Experts of a small language model: 170M parameters.
Below are experts of layer 4 (counted from 0) of a mixture-of-experts language model. Rows are named router (the router's row for the expert), gate (a neuron's input weights, with its number), up (a neuron's input weights, with its number), down (a neuron's output weights, with its number) and show model dimensions 224-335. Each number is 200 + 20 x the weight over its row's rms, rounded and kept within 0 to 999.
Before each expert's rows: a language model's description of what the expert responds to; "mostly gets" lists some tokens that are sent to it at least half of the time. This comes from a sample of Wikipedia text that the model never trained on.

# expert 43
What it handles: Spaces in tables, inner fragments
mostly gets: " ", " www", " From", "seud"
router,184,187,171,189,191,162,192,172,210,174,213,179,184,193,242,156,234,229,179,155,195,207,196,196,203,207,211,218,212,193,180,229,194,218,225,220,194,203,190,209,206,210,221,179,193,216,204,190,190,207,208,214,181,216,194,164,177,212,211,221,204,185,226,188,194,183,179,169,188,195,171,202,207,182,227,224,212,180,202,188,234,189,170,212,189,185,202,155,197,217,195,198,179,169,196,198,204,186,196,235,222,191,189,164,198,216,161,195,201,205,202,200
gate0,226,214,217,224,247,184,198,182,204,202,203,243,195,204,213,196,171,230,247,192,186,194,196,194,209,172,206,188,199,222,235,226,184,177,220,192,227,154,190,202,227,199,184,188,212,188,232,232,193,181,184,209,191,210,208,225,218,188,195,183,191,188,191,220,219,202,189,186,207,236,195,230,191,217,173,190,238,174,188,181,230,203,230,201,231,208,196,147,200,214,164,208,221,185,232,173,176,208,202,222,182,243,204,150,181,202,227,197,190,208,205,211
up0,226,193,208,199,232,213,170,191,180,198,191,191,194,227,203,193,204,237,232,191,223,196,230,183,190,193,193,140,221,213,214,234,142,173,206,206,163,205,167,225,214,220,209,193,219,193,187,195,236,182,190,242,207,197,199,218,179,188,225,201,213,198,208,211,207,205,201,183,197,203,186,211,251,203,203,207,204,176,191,201,217,192,175,187,230,207,218,162,209,223,171,180,223,188,212,191,173,146,167,183,183,180,202,195,228,210,193,208,227,191,213,211
down0,186,191,176,182,198,220,203,181,213,216,203,158,198,237,206,203,219,203,217,188,219,206,223,220,232,171,247,201,178,203,192,185,202,227,224,179,187,210,164,187,188,204,226,183,201,190,209,206,203,199,190,212,211,197,248,243,203,186,197,179,156,206,189,180,204,234,184,204,208,252,212,201,181,200,191,227,192,212,196,208,212,235,199,209,206,211,186,207,184,223,202,207,199,214,195,207,214,200,197,199,190,195,194,227,215,193,158,209,189,216,193,189

# expert 60
What it handles: Organizations and roles
mostly gets: " government", " School", " Army", " Council", " military", " President"
router,192,229,175,200,224,212,237,172,174,144,194,210,181,208,203,184,196,176,204,224,175,216,196,198,181,193,203,203,212,199,193,211,207,215,201,230,217,187,190,176,218,221,199,188,183,166,207,213,200,194,212,196,180,213,197,175,195,192,247,148,218,187,199,179,185,174,156,179,195,207,179,207,212,225,216,203,190,195,203,205,201,164,199,185,192,202,195,205,212,192,195,182,187,165,187,204,212,226,232,176,219,192,223,203,206,194,184,209,208,180,209,176
gate0,208,210,210,229,209,208,197,180,213,199,190,179,223,162,179,194,219,161,171,186,168,182,213,228,221,166,195,164,229,196,206,188,171,196,210,171,205,185,184,236,182,207,215,204,190,182,224,205,168,227,182,179,180,215,182,201,204,231,187,202,197,198,237,210,188,218,200,188,184,192,187,213,233,214,203,197,185,195,204,215,213,200,212,208,216,210,212,183,189,221,219,208,205,195,228,235,215,196,173,215,194,192,209,207,184,232,184,193,191,198,201,239
up0,169,192,190,175,208,181,212,189,219,224,228,216,188,235,183,181,197,174,171,171,179,200,220,221,201,176,234,210,241,183,246,160,218,198,222,207,228,188,193,211,187,206,204,173,205,165,237,211,221,214,197,217,234,217,206,228,231,180,194,171,171,212,194,183,204,190,190,181,214,212,214,211,201,195,219,237,203,195,222,203,252,175,219,215,191,191,202,190,216,186,142,161,225,184,213,199,204,199,215,194,196,198,187,185,195,183,204,200,205,214,196,183
down0,207,190,234,207,191,191,181,242,199,210,246,179,175,189,182,204,189,218,180,189,195,183,184,216,217,153,190,219,210,224,217,198,172,201,222,229,167,194,220,186,235,197,185,197,208,213,186,232,179,225,181,233,211,250,214,188,193,175,202,217,220,211,180,173,227,208,208,171,187,197,200,181,189,163,214,182,203,239,196,211,182,218,220,208,206,190,177,157,192,226,203,243,214,208,195,194,202,208,210,200,196,189,169,225,254,205,187,186,192,163,169,169

# expert 54
What it handles: Abstract noun suffixes
mostly gets: "ations", "ation", "ology", "ization", " development", "ments"
router,204,229,216,209,211,213,175,187,211,180,174,238,205,187,219,144,186,202,192,207,220,216,208,184,190,224,178,166,222,184,216,211,198,215,180,215,207,205,179,198,218,181,234,182,190,182,200,233,205,159,205,193,234,179,171,172,201,231,216,180,188,240,196,186,202,176,181,176,225,185,197,170,219,212,241,185,190,178,154,199,225,187,196,198,195,211,195,175,196,200,195,206,191,223,161,207,177,223,218,204,210,217,232,176,214,196,159,165,201,187,191,212
gate0,188,223,193,175,202,203,202,174,237,177,179,195,177,203,192,174,180,202,175,173,199,203,227,184,216,190,224,206,201,205,214,198,216,194,219,158,204,187,189,198,198,181,201,205,182,204,174,220,226,159,197,157,200,191,212,201,225,185,206,241,203,192,201,174,223,212,184,176,209,237,174,212,236,170,191,202,182,200,200,170,210,143,203,215,184,195,220,184,198,234,215,222,194,220,198,218,157,203,225,216,168,187,219,171,210,213,184,206,239,226,188,225
up0,198,213,184,174,203,192,216,197,200,228,245,189,198,166,187,173,194,174,218,178,208,193,204,189,234,182,210,215,144,179,175,254,247,187,184,193,173,195,216,193,180,236,210,176,205,208,246,208,173,183,209,197,196,212,208,205,209,236,211,191,172,201,227,195,205,197,183,161,180,213,209,206,216,198,204,214,218,226,195,214,236,190,204,175,258,194,188,231,141,189,174,190,196,197,209,187,233,197,190,179,191,216,199,216,206,235,202,201,208,223,181,193
down0,219,191,207,201,166,161,194,226,201,194,198,188,196,216,210,242,224,225,202,198,190,152,202,204,214,207,187,197,213,213,183,178,188,193,180,188,185,218,179,171,180,217,209,230,205,195,195,231,186,224,186,185,179,208,186,201,166,179,181,178,188,182,178,140,198,171,215,203,221,219,176,189,190,188,189,209,193,218,202,178,190,211,202,195,194,181,214,206,186,185,172,174,210,191,212,217,219,189,232,148,186,189,192,249,187,203,188,168,188,198,223,200

# expert 55
What it handles: Technical and product nouns
mostly gets: " sq", " Chevrolet", " engine", " design", " percussion", " text"
router,204,183,193,201,196,189,202,190,239,196,190,202,204,165,230,217,189,237,204,200,181,239,195,199,210,219,193,200,232,187,167,217,211,161,215,204,168,186,211,210,195,201,164,193,185,171,198,247,216,186,231,215,195,206,167,197,200,175,209,190,211,191,196,216,193,185,194,182,209,218,196,154,222,207,208,182,215,231,179,203,182,204,207,178,174,208,199,221,192,186,211,213,208,204,188,205,217,199,174,189,186,184,184,209,197,210,173,160,186,179,235,213
gate0,217,185,204,211,185,253,210,164,185,192,198,228,204,185,197,144,209,230,205,198,209,217,182,188,194,211,194,216,201,224,188,208,208,189,211,211,185,174,183,207,202,183,200,227,202,219,208,194,234,204,217,216,197,204,192,188,213,165,170,162,215,197,160,193,250,189,190,178,208,194,161,214,191,210,201,179,228,204,173,187,172,192,187,221,159,210,228,205,185,185,212,188,194,232,180,202,208,187,186,225,204,177,234,184,158,186,198,160,201,234,193,207
up0,181,231,254,158,191,169,210,222,226,219,167,191,205,217,204,182,198,179,217,221,184,195,205,204,209,207,196,202,172,138,158,214,165,187,228,228,198,218,234,193,207,221,189,199,205,193,192,237,206,219,204,222,196,189,179,195,209,213,198,177,190,222,187,179,197,184,224,236,185,180,205,160,213,216,238,189,207,219,209,167,211,219,212,197,208,215,233,199,164,252,201,233,210,220,196,208,175,225,221,194,181,197,212,214,221,223,202,197,206,226,195,192
down0,177,235,221,194,201,187,214,202,214,158,199,191,182,230,221,195,199,176,185,230,197,223,222,180,198,187,195,163,195,220,187,146,171,195,189,197,243,193,184,225,220,227,251,179,208,212,201,226,171,183,211,197,186,194,193,227,187,219,206,193,195,181,208,185,175,192,215,213,188,197,239,192,182,196,211,223,181,213,225,205,234,199,188,185,209,191,177,199,170,200,170,152,226,168,186,166,210,202,250,185,206,181,178,189,230,215,190,239,217,198,213,197

# expert 62
What it handles: World War, degrees, census
mostly gets: " World", "°", "″", " War", " war", "′"
router,191,206,204,190,206,171,185,176,170,167,199,195,182,210,202,188,214,167,201,200,193,177,162,180,233,182,187,188,202,173,219,210,162,209,190,206,173,203,257,177,225,220,180,193,187,190,192,246,230,200,191,192,206,231,193,196,188,177,203,175,222,200,179,212,205,196,224,168,178,188,173,157,229,187,201,239,184,176,198,224,227,212,211,208,193,170,215,176,205,223,191,165,215,223,182,177,213,196,186,171,218,182,172,214,205,200,201,196,194,207,199,154
gate0,199,187,218,193,248,177,231,213,199,210,194,187,213,191,230,189,225,196,233,202,196,201,191,208,216,177,187,188,203,197,216,228,252,191,203,233,205,159,201,194,225,186,201,190,199,209,180,236,229,210,208,166,190,253,207,187,201,190,195,215,238,249,182,200,184,223,252,206,216,206,198,192,153,139,180,204,231,177,186,248,202,219,220,203,180,179,174,182,216,171,233,222,212,230,163,221,210,187,201,202,233,242,208,224,182,228,154,176,220,210,166,214
up0,150,193,211,216,208,184,194,184,190,208,212,169,213,231,203,197,213,200,204,170,181,200,175,177,173,195,189,220,201,168,196,209,186,177,160,192,181,194,153,201,228,240,223,207,221,176,191,192,200,199,204,192,178,217,171,168,181,184,180,236,207,224,222,210,184,166,211,199,205,198,195,184,213,216,180,224,201,175,192,190,179,193,189,209,196,200,212,194,204,175,214,236,185,207,199,186,181,202,241,202,211,175,154,219,187,213,176,230,195,220,200,201
down0,175,151,191,204,194,232,218,206,195,173,174,215,204,217,210,200,171,200,210,218,224,188,186,223,184,193,182,194,209,204,214,196,199,190,186,186,176,169,190,204,208,203,202,209,182,178,180,214,183,176,192,201,221,209,212,191,229,204,204,191,201,176,184,188,217,209,204,240,236,197,196,200,212,170,168,199,215,189,226,187,197,204,186,213,202,202,190,217,221,182,193,165,188,208,168,199,230,225,223,211,232,173,189,194,186,204,197,207,212,176,204,215

# expert 16
What it handles: Space before numbers
mostly gets: " ", " approximately", " resulting", " slightly", "estone", " £"
router,218,189,179,198,213,172,207,188,202,165,187,222,160,199,212,216,226,222,179,211,209,235,187,226,221,208,216,171,199,190,203,218,225,201,183,246,180,212,209,148,214,197,212,183,164,173,203,247,193,182,149,176,210,213,187,187,159,183,215,167,195,185,200,205,187,197,188,202,216,208,220,191,207,204,198,208,192,240,180,185,223,214,201,207,191,192,209,187,230,220,200,190,186,210,186,218,175,201,174,204,208,181,222,198,212,193,159,178,177,191,222,200
gate0,199,214,272,216,181,220,206,169,242,221,231,187,228,193,195,158,207,205,235,195,192,213,217,192,199,232,200,219,196,173,196,195,192,184,185,195,187,192,182,206,200,168,194,202,189,180,185,169,212,209,238,233,191,200,199,171,187,193,249,228,188,229,207,228,196,203,198,226,192,198,188,200,209,217,189,195,188,213,205,209,198,194,213,203,229,204,229,218,200,197,218,240,215,192,175,226,184,167,211,204,253,189,240,212,179,215,172,164,170,201,211,174
up0,191,200,267,198,199,209,203,188,233,199,209,195,175,194,231,198,170,239,213,212,188,205,206,224,189,173,189,185,214,191,184,210,220,180,179,212,208,217,196,205,192,164,199,172,179,174,198,201,195,182,220,207,196,202,185,182,201,179,237,198,184,206,182,191,188,162,204,231,232,205,229,211,190,198,175,185,179,227,188,180,197,218,214,179,196,208,217,222,214,220,196,197,208,191,203,228,195,191,225,193,211,205,206,192,212,190,179,187,194,185,204,164
down0,183,188,219,184,200,186,206,187,236,205,211,182,162,202,216,170,183,206,198,187,234,221,220,178,150,193,211,198,192,195,206,187,199,194,195,218,220,194,175,200,215,214,155,202,171,194,228,198,204,234,199,182,165,201,190,182,206,192,167,228,207,207,179,213,197,175,187,177,188,174,194,205,218,173,194,228,220,207,202,198,210,198,225,189,230,165,181,178,206,211,205,191,192,187,197,163,191,212,210,176,247,225,191,210,217,197,180,205,189,177,198,217

# expert 12
What it handles: Space before numbers
mostly gets: " ", " (−", " ("
router,197,200,184,215,222,191,206,197,193,186,172,260,189,231,237,187,223,217,191,195,195,223,197,202,217,196,209,182,218,163,190,212,209,221,208,243,207,217,212,190,216,179,188,193,171,215,187,211,228,189,183,234,211,197,181,178,189,185,193,192,200,179,165,160,198,193,182,238,209,196,172,160,214,199,175,218,221,217,178,184,224,186,203,205,186,185,198,167,205,190,170,186,185,206,206,166,193,192,187,207,205,204,215,174,186,204,171,183,192,145,231,213
gate0,214,193,200,181,205,230,205,184,167,160,199,212,233,193,233,201,198,161,203,206,216,167,195,196,193,202,178,214,210,207,181,197,200,196,190,253,163,205,218,143,207,199,197,153,203,194,192,203,207,209,175,216,208,211,190,192,221,185,198,199,215,182,181,156,155,189,214,200,177,209,192,213,199,225,172,149,181,208,197,188,186,240,196,197,191,230,207,178,211,216,203,177,212,200,213,176,215,195,198,169,200,189,200,191,219,196,170,203,213,209,228,195
up0,202,202,207,191,190,181,174,214,199,221,201,188,212,202,165,222,206,231,188,175,214,246,198,219,216,192,196,197,216,198,212,185,192,176,219,175,217,242,200,231,172,214,206,261,185,197,180,234,174,195,226,173,192,196,211,204,159,226,220,209,190,196,202,237,232,230,208,211,225,215,199,215,194,175,203,228,216,185,208,208,194,195,203,207,195,181,227,226,192,184,198,181,218,213,189,206,228,199,184,207,190,213,173,211,178,228,227,180,207,205,153,190
down0,215,189,233,185,187,205,179,217,214,167,203,207,222,187,200,204,201,209,174,205,196,223,206,230,216,183,174,198,172,211,210,195,215,186,202,192,216,222,200,242,176,179,193,213,190,190,207,196,187,215,188,160,220,205,210,236,164,226,200,197,220,183,200,217,198,197,174,197,223,234,206,215,216,244,193,213,217,187,209,220,167,196,194,223,183,193,214,175,209,193,212,204,213,207,199,221,217,190,224,192,223,183,163,189,166,172,187,180,234,220,212,203

# expert 37
What it handles: Commas and list items
mostly gets: " including", "),", "',", ",", ".,", "aya"
router,188,199,160,157,199,184,211,194,227,187,205,189,187,211,234,213,244,204,200,204,212,230,223,205,205,221,232,181,230,202,197,231,191,224,167,216,241,227,189,183,205,202,193,205,215,233,193,233,200,212,213,220,192,229,209,190,166,212,188,158,222,209,189,199,245,204,186,194,183,215,179,219,222,207,195,266,199,192,167,184,237,175,201,216,185,186,208,173,223,187,228,170,219,189,217,198,169,198,199,207,203,203,195,183,187,182,171,203,225,208,183,183
gate0,239,208,248,204,194,210,214,164,214,208,196,215,199,218,236,194,187,190,202,201,165,243,189,200,185,220,189,201,199,200,187,195,228,217,190,192,200,204,183,192,187,181,207,222,190,232,229,190,222,208,221,237,183,208,203,175,159,176,187,243,219,194,182,232,208,176,200,178,258,168,215,240,185,204,178,224,160,164,183,204,209,213,185,188,213,198,191,199,230,203,170,194,193,199,188,220,268,186,189,184,183,205,205,186,213,152,231,187,191,207,204,193
up0,212,179,172,212,194,213,194,210,204,200,259,183,206,160,198,211,228,229,183,202,217,193,212,203,203,189,198,235,223,198,208,213,206,197,204,197,175,204,253,180,214,211,199,195,225,178,150,216,194,189,212,228,203,197,180,230,209,194,206,181,196,209,204,197,204,222,195,160,160,198,181,186,223,217,225,190,230,208,181,196,208,209,211,167,184,216,227,226,192,188,212,202,207,209,178,176,163,203,203,190,234,172,211,187,174,210,208,183,176,182,210,207
down0,179,196,197,186,211,173,169,220,202,192,220,207,235,196,207,223,226,223,182,215,202,175,203,190,203,226,184,181,248,211,197,204,204,226,173,154,216,177,215,162,207,167,196,173,234,194,173,180,190,176,201,179,177,206,164,171,179,206,189,207,182,223,184,178,184,239,214,180,185,217,212,181,197,217,214,185,191,211,219,201,188,195,264,210,192,229,156,261,212,240,204,211,192,211,217,228,192,204,181,197,193,192,181,215,173,141,200,184,189,211,188,212

# expert 50
What it handles: Later digits in numbers
mostly gets: "7", "5", "8", "6", "4"
router,187,212,176,192,217,177,188,176,194,214,198,188,174,176,216,187,230,193,217,196,193,203,196,198,198,245,186,161,205,212,161,202,163,210,210,241,243,183,194,221,227,207,184,238,197,196,170,214,223,211,196,220,204,200,160,170,185,199,192,185,235,214,208,195,210,189,183,187,242,205,145,170,229,206,197,218,212,191,199,202,203,236,208,203,214,206,209,199,227,187,195,196,182,224,210,184,182,224,221,188,185,213,203,177,170,180,185,189,189,182,241,208
gate0,209,179,212,177,240,205,220,225,200,173,170,209,233,209,214,176,206,178,193,191,224,204,227,169,210,195,232,168,186,190,206,205,203,211,195,193,175,203,210,177,218,232,190,200,186,211,216,231,215,196,199,184,193,213,203,211,173,178,206,200,223,190,208,178,198,184,192,174,186,176,209,219,237,188,197,209,204,176,152,248,225,178,193,215,165,199,235,197,179,183,194,168,190,207,187,203,223,167,181,185,270,200,224,202,184,239,180,151,221,190,220,215
up0,184,161,193,193,201,220,205,214,157,189,180,227,233,226,217,188,207,222,205,177,189,167,228,146,175,225,209,210,189,187,182,221,197,211,191,181,217,194,219,182,211,210,219,177,196,190,226,198,195,179,173,198,204,220,219,201,191,215,213,180,202,200,200,186,210,214,209,212,212,157,223,179,206,170,160,195,199,176,177,228,192,191,190,219,206,255,234,174,194,174,216,171,177,237,189,224,195,197,199,188,218,161,187,169,196,225,190,198,208,201,178,186
down0,218,215,233,184,183,187,205,188,195,198,197,238,210,203,185,232,170,211,200,189,203,202,252,217,218,239,210,215,193,183,197,167,216,160,196,199,199,163,230,186,200,199,199,210,180,217,230,229,218,211,226,192,251,233,234,228,190,173,203,235,190,210,231,198,226,242,199,224,222,229,223,222,221,183,200,190,190,177,154,200,182,187,212,206,191,184,186,196,190,221,185,193,209,167,215,197,219,201,230,215,215,192,196,203,193,208,207,182,167,171,194,184

# expert 21
What it handles: Mid-word letter fragments
mostly gets: "P", "th", " h", " b", "B", "W"
router,186,204,179,234,224,203,199,207,191,157,188,193,192,232,203,194,186,243,194,178,189,183,197,198,205,211,181,198,187,211,193,198,214,217,208,211,224,189,191,204,202,226,205,207,205,207,198,210,156,189,220,189,193,184,208,171,161,195,201,172,211,236,188,203,200,213,212,205,169,210,203,194,225,202,226,228,224,218,225,195,254,256,210,212,213,212,200,166,216,194,206,216,222,185,243,233,211,164,216,203,190,182,191,222,189,213,175,169,192,215,217,200
gate0,196,197,201,217,173,181,144,191,203,193,165,198,212,181,203,172,162,198,209,186,227,195,212,215,192,221,189,206,202,213,227,180,189,217,210,209,219,202,184,181,196,221,218,154,226,218,210,200,190,162,200,215,187,180,171,209,169,222,177,221,181,241,198,184,191,208,204,230,243,215,168,221,200,200,197,219,185,214,161,181,221,242,200,221,219,222,200,204,212,160,170,218,156,162,169,224,234,150,202,222,193,212,207,181,234,194,209,219,210,209,202,173
up0,188,235,221,185,199,203,157,195,164,235,171,218,223,214,202,200,178,194,179,202,176,182,223,177,217,209,204,229,224,191,162,201,222,201,173,216,189,212,204,215,197,190,216,161,195,228,213,225,219,205,207,210,233,193,183,209,174,222,207,184,209,205,182,187,239,199,194,207,201,218,153,162,200,179,187,207,189,195,182,191,234,198,169,175,205,206,218,199,174,217,222,215,200,164,206,194,195,199,190,170,212,209,195,179,208,184,184,236,228,173,193,196
down0,198,203,168,190,203,220,190,190,199,220,181,186,182,191,192,208,210,223,197,221,238,195,182,227,210,159,166,211,231,201,228,194,223,224,196,206,185,183,202,218,200,227,199,214,167,180,165,222,200,229,192,222,199,209,236,183,202,228,209,231,187,157,191,224,184,223,184,182,195,212,189,192,210,218,174,191,174,207,193,198,224,217,223,223,192,210,198,219,225,216,238,252,216,179,199,204,202,171,176,216,217,217,190,198,188,166,215,154,214,241,208,185

# expert 56
What it handles: High digits in numbers
mostly gets: "7", "6", "8", "9"
router,203,202,196,182,226,217,187,171,216,205,176,206,172,166,214,160,225,199,196,188,201,189,198,196,203,235,209,190,210,211,201,193,187,227,211,265,206,201,172,223,234,198,186,208,199,199,194,211,213,197,172,185,192,227,155,170,203,188,219,174,239,213,183,211,188,221,188,169,236,237,170,197,239,200,210,219,197,210,216,189,203,201,183,197,178,203,220,185,204,155,214,189,184,199,173,186,171,230,216,194,217,173,184,158,178,201,191,185,191,161,210,215
gate0,228,199,215,200,203,202,232,230,201,221,221,233,228,168,191,200,182,232,218,150,168,198,176,213,225,216,204,198,221,216,219,218,223,192,158,157,218,204,192,192,201,187,224,184,169,183,201,179,203,191,204,213,209,188,202,219,187,213,221,183,151,202,227,190,193,183,175,199,179,199,197,210,200,198,169,214,200,215,189,223,217,174,183,219,192,234,211,190,239,207,180,197,210,186,179,213,195,203,204,186,220,218,186,176,206,188,193,161,215,209,201,170
up0,225,204,181,209,196,205,208,235,155,201,213,187,217,181,204,209,216,219,203,201,180,186,190,209,212,241,191,196,202,211,203,210,202,185,171,201,227,192,195,193,178,189,176,187,193,212,212,155,210,196,216,214,225,158,234,223,218,192,223,164,174,210,226,197,206,201,157,231,215,206,186,206,206,214,205,192,215,196,184,243,174,159,182,170,202,211,178,221,220,219,162,181,198,197,179,204,215,199,221,231,228,218,183,193,208,225,194,185,206,203,200,177
down0,198,176,192,187,237,216,210,208,178,202,206,198,224,180,231,185,209,210,172,188,192,194,230,185,170,205,157,264,206,251,176,211,173,192,168,201,226,183,192,199,176,201,209,220,191,188,206,194,163,182,206,196,199,222,186,234,187,222,247,187,194,228,165,184,180,206,172,173,190,193,223,259,199,188,184,213,235,179,177,230,238,195,200,215,207,250,190,174,194,162,180,190,188,194,184,214,203,201,183,196,217,205,203,209,202,219,205,170,205,236,160,202

# expert 2
What it handles: Digits in numbers
mostly gets: "6", "5", "3"
router,201,235,203,188,200,206,178,164,253,174,213,177,173,160,245,169,229,180,187,206,184,201,204,235,184,219,185,186,197,201,208,198,201,176,226,202,223,199,198,224,214,191,216,197,180,169,188,218,202,177,161,220,191,215,169,162,207,174,220,185,232,225,208,192,208,186,196,146,210,215,180,188,207,241,201,208,181,168,217,186,200,230,196,193,191,218,210,193,215,186,172,213,206,200,213,203,214,220,212,221,216,177,192,194,204,169,209,175,211,177,263,186
gate0,174,179,181,189,226,214,216,230,166,201,170,198,185,191,201,206,192,195,194,208,189,237,237,160,218,192,218,211,191,166,195,205,177,190,176,216,154,177,179,187,202,213,195,194,211,205,204,182,191,171,199,211,180,205,188,196,180,208,176,177,178,214,231,210,197,199,173,208,185,179,185,246,201,172,182,226,223,177,209,218,208,195,203,217,197,191,192,166,205,181,226,203,228,187,208,205,182,175,181,188,184,201,200,207,207,238,172,206,229,192,206,211
up0,232,181,243,225,167,181,187,172,225,183,221,218,236,212,237,193,208,186,215,181,209,217,204,218,194,199,210,197,222,213,206,261,226,204,216,173,214,213,236,190,182,188,179,211,184,191,198,215,207,230,207,192,196,219,191,182,179,225,171,236,202,193,208,173,216,200,195,219,183,192,213,204,208,196,198,231,221,195,167,226,236,143,170,169,187,204,250,188,193,212,181,173,189,191,208,210,213,195,192,200,200,187,201,181,191,190,210,204,173,224,199,199
down0,225,199,214,166,199,191,225,236,224,202,189,153,204,190,202,151,215,203,223,249,193,208,212,210,180,191,221,202,166,223,189,203,179,184,209,196,223,189,186,215,192,236,187,216,200,212,196,174,172,188,171,214,204,202,211,191,227,178,214,174,212,187,197,193,187,205,209,184,226,206,216,223,205,213,206,217,203,196,191,208,212,202,205,197,168,225,214,202,226,184,235,229,156,191,163,189,236,213,182,162,217,199,172,232,189,275,182,193,213,185,207,217

# expert 5
What it handles: Prepositions after verbs
mostly gets: " not", " under", " out", " against", " to", "In"
router,185,244,197,209,211,158,182,182,198,179,191,206,201,228,241,203,177,177,197,180,200,204,206,198,210,222,206,160,203,196,177,198,211,184,199,202,189,168,202,184,199,197,207,219,203,237,200,178,219,191,182,178,190,223,185,207,165,178,196,187,196,181,194,237,199,193,226,178,199,193,173,219,183,206,201,215,217,176,209,217,217,220,175,223,225,221,203,195,246,185,194,222,205,204,228,230,195,178,207,208,204,181,178,206,150,189,193,179,213,185,238,185
gate0,221,180,221,194,192,184,235,213,176,222,200,201,224,197,181,184,166,181,202,172,181,222,151,190,188,202,201,177,195,204,197,204,200,196,189,182,257,194,166,166,181,213,213,168,170,175,208,209,233,215,212,220,164,206,205,214,196,181,219,193,185,195,228,191,203,203,177,197,182,193,174,205,190,232,216,239,195,245,186,182,203,182,207,196,177,210,217,182,221,198,217,170,220,177,195,215,225,183,209,162,193,205,178,214,232,194,216,202,242,204,195,191
up0,214,159,213,193,212,222,224,207,212,203,223,185,206,217,205,178,206,190,219,216,210,184,157,173,163,204,221,194,217,193,185,198,198,186,188,168,245,207,166,177,226,201,206,172,218,163,230,167,194,219,189,209,222,206,205,222,164,202,214,180,170,237,228,186,181,187,178,172,192,208,172,215,204,232,153,246,189,171,240,172,199,159,212,176,219,175,202,151,221,178,206,171,230,203,237,172,207,195,223,212,216,188,186,198,227,204,197,245,223,203,224,191
down0,194,206,201,170,225,173,152,183,191,230,210,217,219,206,241,221,159,205,209,192,189,166,179,185,187,209,234,219,178,238,216,232,208,182,175,199,246,199,205,194,212,204,190,208,173,208,194,208,195,182,179,194,186,207,180,213,205,192,189,202,198,195,176,207,201,197,211,242,209,180,184,211,192,196,240,186,178,216,221,204,196,205,239,227,199,189,195,208,201,175,192,211,252,185,195,184,150,213,188,167,186,194,184,174,190,197,232,242,222,190,193,215

# expert 23
What it handles: Clause-ending punctuation
mostly gets: "\",", " where", ",", "',", "),", "%;"
router,174,196,195,163,194,189,208,205,231,196,171,233,200,191,219,180,233,208,180,222,227,210,198,200,225,219,186,167,214,200,177,181,202,230,199,215,211,202,171,225,207,196,185,192,192,198,196,215,183,178,204,214,171,226,172,167,173,210,207,171,213,197,228,198,224,208,170,177,186,206,194,214,234,239,217,252,202,179,203,162,234,196,198,224,178,192,205,171,234,198,171,192,207,212,165,175,184,223,203,229,185,180,228,187,184,208,181,207,218,199,171,200
gate0,208,204,167,188,220,199,191,193,192,190,196,203,206,195,216,182,170,183,194,169,219,207,174,182,223,194,223,266,200,231,220,211,199,209,173,218,183,211,208,165,158,178,191,200,233,210,185,212,184,161,202,145,215,200,180,206,216,177,216,224,187,181,185,227,199,237,200,187,177,190,201,187,229,218,167,187,176,155,234,189,177,216,211,192,186,183,218,196,194,185,214,207,190,215,197,178,230,194,164,155,185,180,210,209,221,223,205,194,247,208,198,194
up0,203,212,171,193,206,200,196,191,201,205,190,213,210,193,210,171,177,198,195,186,211,183,186,187,194,192,212,273,204,203,224,198,190,238,186,203,194,239,216,176,186,169,210,190,221,185,171,183,189,196,178,164,200,230,173,196,216,221,210,194,199,165,187,207,208,219,170,207,190,199,204,208,229,161,176,205,191,150,238,186,165,190,233,235,218,201,237,221,176,212,202,159,168,216,204,162,219,216,170,163,186,221,221,201,232,225,213,201,209,210,206,180
down0,230,174,197,174,222,191,211,223,212,203,186,193,223,200,195,196,219,227,193,189,154,220,220,196,205,201,199,208,182,243,230,208,214,223,195,190,163,184,231,225,176,234,186,186,197,193,177,201,173,211,224,179,190,199,185,177,255,208,205,192,202,194,194,221,163,183,210,207,202,210,189,210,219,204,199,203,183,191,220,217,200,194,205,198,194,206,204,230,215,207,185,212,224,194,217,199,188,191,204,189,211,177,213,210,209,218,203,205,202,222,211,163